Below are experts of layer 3 (counted from 0) of a mixture-of-experts language model. Rows are named router (the router's row for the expert), up (a neuron's input weights, with its number) and show model dimensions 160-239. Each number is 500 + 25 x the weight over its row's rms, rounded and kept within 0 to 999. Numbers have three digits each.
Before each expert's rows: "mostly gets" lists some tokens that are sent to it at least half of the time. This comes from a sample of Wikipedia text that the model never trained on.

# expert 33
mostly gets: " B", " b", " T", " t", " w", " E"
router:504440520470455469504511488481497501505528522515513527490516504492477489533481482436506497469507537516491523513544490489483507538488490505523529504507493495494519515464492467505499486494518486457520466504528534526516539506516484474495514491
up0:478449507526494483498556469492488475500535537495475501456482520480519435478512519442497458486490479503524447478503497482512508524511476493497544460457521516498540494470492497495505525513489509543493494491506485502468432523497508486485482457
up1:503528466508480460526469544522445521503515520473497488469496475503444532521508490489531494475507459510523465489482508488488583489530524520553519515505523488485468532500512505546478491489518505492485479530498528484459511508507527501543504470
up2:503541494507533521511468502536547489504496513511507457494503524487489535467456463490527519470496509519452505532522461517484501473528488478521491500519460515471497491473497501495472496457471508560524518508495475493459473517523462476485485484
up3:496456536504533483490538463483477537510524468499492503498517486517513522517513465457482495488494486455502526482499519531521425518477473567511512504475522513493496513463516508529484484497522482501452464486531481519553508516503518493505500472
up4:499492471524485546515469529521480483510469504508478522502503456507489517517468540492477495507497501495475524518473480511496501502475566506506500448505484497492506519486488477509478492540481496508463476508524492491473477537501435464478471501
up5:487499489492511528490512540590480532492520530510514472504497478488452500537468496511508536510465494497478527503496520515503537502456516514497522529520473451498515552491507503453505499519501516477490486487479493534489515488521484458502491465
up6:497482509500496519457515517518516560518506471493458467495466477474514512538474523510516510491559468474537502492472490458489495504519538457509479490506475509489494421483481461496500508516494481476510469519489516516463469467501515514493501510
up7:518478518502511556521472452519496485471474497543518506510484489498500469536511471498465545531513551486494493458512530436509498525508474514477517485514534447554507505506517474502500476517530501467528529467467499462525496581496488514467530502
up8:519475545531491522492478491491516475550462469486504547535488493504499481503461460449529504473506542489478510497514496512487525484542511478493513526511486513502456510491501502539523513513499490538530454478503464511461472498550515515456493472
up9:473482516516469526505514484491484522557505477539509512479465500535489521491515526485491516489512497486482521493504528474478504468493481511482470537477506528470519508510479523441517501489454503478466461516499527484494538532474522487513538506
up10:499531446527487522511496500542492484541544501519460479487491509473505519503541544488543522492508488461491473500472477461475510504536549502476489527468530526532494490507486474535506513507538453518483459507489493512526490490442485527536541514
up11:491463451490474507539531515533490531494560556500524533516478482508471484522475515521520471500466503508493533520493505494525537507506457517505503467477506500543511504546506512521491487504534505494502493461504517486500471486519465489492513477
up12:536477471483489491526500529476486532505533544526503517559517510525447502463478506448484542451489504473472528507476490475504472547439534509492469480502527494483502510520533459531469521498499545541525483494490518491467500471471472484467511531
up13:524468540481523464469574496497493488466519510509522457477482483513471554539471506479454462487507543543455466515474445537546522485505471520520479524508524491517502512457462477462531527475502477493548482514527512496461490496520459514468485479
up14:485441473551521499523486509498522534524474490521483495496485522512471496527497490513489536526491513478491518478547510578485523529498483493470488505499492480490489501510529537522505501467550503501537486532487496539532536466465506484496505512
up15:487481523499503451525533502568443441532500481525448491498473515554506484493459489503492484475498523523474478458463548507448500520491490508496499461477491518471518508477520466503491516503513499517442462534475475550506457484498445517469513494
up16:518468493509480510454524480490469492554498508432516487521480488460487514522546528444486495453486510497461515466489508501529515473503536469529510511449486532439515537473478514495510482498532470512492482467475504488489504474537499461507554490
up17:514492485505485519497530523475486489469541484504519466487480486472506499527521478487486452534507480518493497449526472538474477467527519482526501520493470479510496512491486476476478519466466535520535482516492482471538492501487542430466487522
up18:507489489517516479519512512530495506462481496516460524505463490448533461504483508517554443492572532488479507506533506532502527461472529460458458506481499514498503462459518470523470492495499516521510505554541511502519500511484501512518498514
up19:508472496503529487517553503536550532515464517535528483485501516504517465506501497528482494506524493545550483506524485511499521547520480505500483464538476501477475496515541469516479522503509493520525536487524512484485497535505455512475512497
up20:486513510496554524456491448492513472476490490480531458470510448511488517515517491531538534480507495520537524513499502505474543497564526512553532482506469483523526510482483488505520485497540479471489515505501486528513534480518484474504475526
up21:520549511483537531466444490529523485519528461477518513473487488468483512472466496496502514519539478464466498469466499556474478522473536509522482457539506506535506478489462509538498550523516516470522530498504504510474518511471506525475532510
up22:518504503459474453474498508482490504527497505485505551459492516496501492496492555523529517473458513554510525515496498501493521486508528514508552506479511481534503466521470476540504484466497481499498489497538494497543451536500487538532522481
up23:508529468504572464508540481480496480481510532462549450496488499553489462516527521455462491498488511482465508470531488517473529556545470451453521505483534486513507479514504515486494497509502511507523513506506485487528495532509479497507540539
up24:523487528526473492493466534530468552462538497546570515480470492534501515545481486506525524518530536498505499492503426491478461493486537537514499471521526507477502502526520481504521480506531442494488476509488509530517526509477497492481466485
up25:500466524490502515560485527524447523539494474524509528492493509492503468511526480470537477505486477512535468468528550537499557495495487539508513516532500460448541525496453469544521467481491519492459498529527504554514494486538530491473474515
up26:495498542532533507504523506480489493520440470517474486496545523501517515462495545477520518508489497504504504502488504506513506464501524464513504459478481565505457549513457501512459514530497520460512489466527501488477519481515482522507474510
up27:485483495492508494484495554499520450485480478503502523542553495495475484467504554508480477505509528517497493530494468514477511540481499500523482489469511508489527523502423516476551527482548531467460508475483522525487498520510481509532566483
up28:521473575514501477506488483470506517492500481539520528516499465505473486501507478500515483480511524568485452569534494497462486531469539519519514464456499463559503514503479484473491518491579478479491504493494482490497524498496487528546486497
up29:496486502462452507484454545455517475467554526507432552480486534516462496517496501457499482514453478510524487474495551463484472527484502457523495520483538468513533490489511489502527526526470517505556546480504529519506475489456488488525485527
up30:517538532461512509542503441523501527453511510480470504500532543459466510461493528531527528487543486512516494510516506497497472507509502497461532491474492493482493525498522496530525494495477484535524494497489535469519477528490513461512512495
up31:491511526482527516498475500467457518463545484514454508494507471486500506512546456487485488478485502486519497474499502486480527463521505497492489484509539501511480512481520499500505567470484539477513554474546467507494466468483470505514488499
up32:468520501489510532447489496468505556456495489549497504487512524507471457496508496526489500492470482511504542487532509460480499485475509494538511516545512551497541519502469480482494487497475484455449507468470501486460547502490488463470508451
up33:521547532531448486515483536533499516507474497486507460463446471491514476507489494508484464495493549535517475521502514481446511515490524444454491494503497500515485523518517528488501487487485522494526471522507507470457488476477460512479508479
up34:531489470513521515502530454480496539483536486481486494474495528537487514497548465502475499494505521463494536481488484515521477471503479509555490532452510515496478475493504486466499535486491514570466511533510472500548523515469521501500498475
up35:443443541505484483523516522522500512469485543528487486480510489484488538502491451511511524522524502452513538508489514483541534517507513479485526523494488523495501525484509480509508479487521489476447507476505486510471489495483514465529511522
up36:495477520499492502507488508494474449456511528490449501491534461479485503515505514513541515508502495471504455492506546503497540465529506492481578458555514513564489460482525509552522483495501488482445487511485512469502503516517473532492500518
up37:459508495522470471499535509485523468539515495505481484520466422524494473505513489468469497536511509526550505537516492467539491543529510464508515497509532497519526496475525521493507496506524531481492521500507534515477509529513511519500495510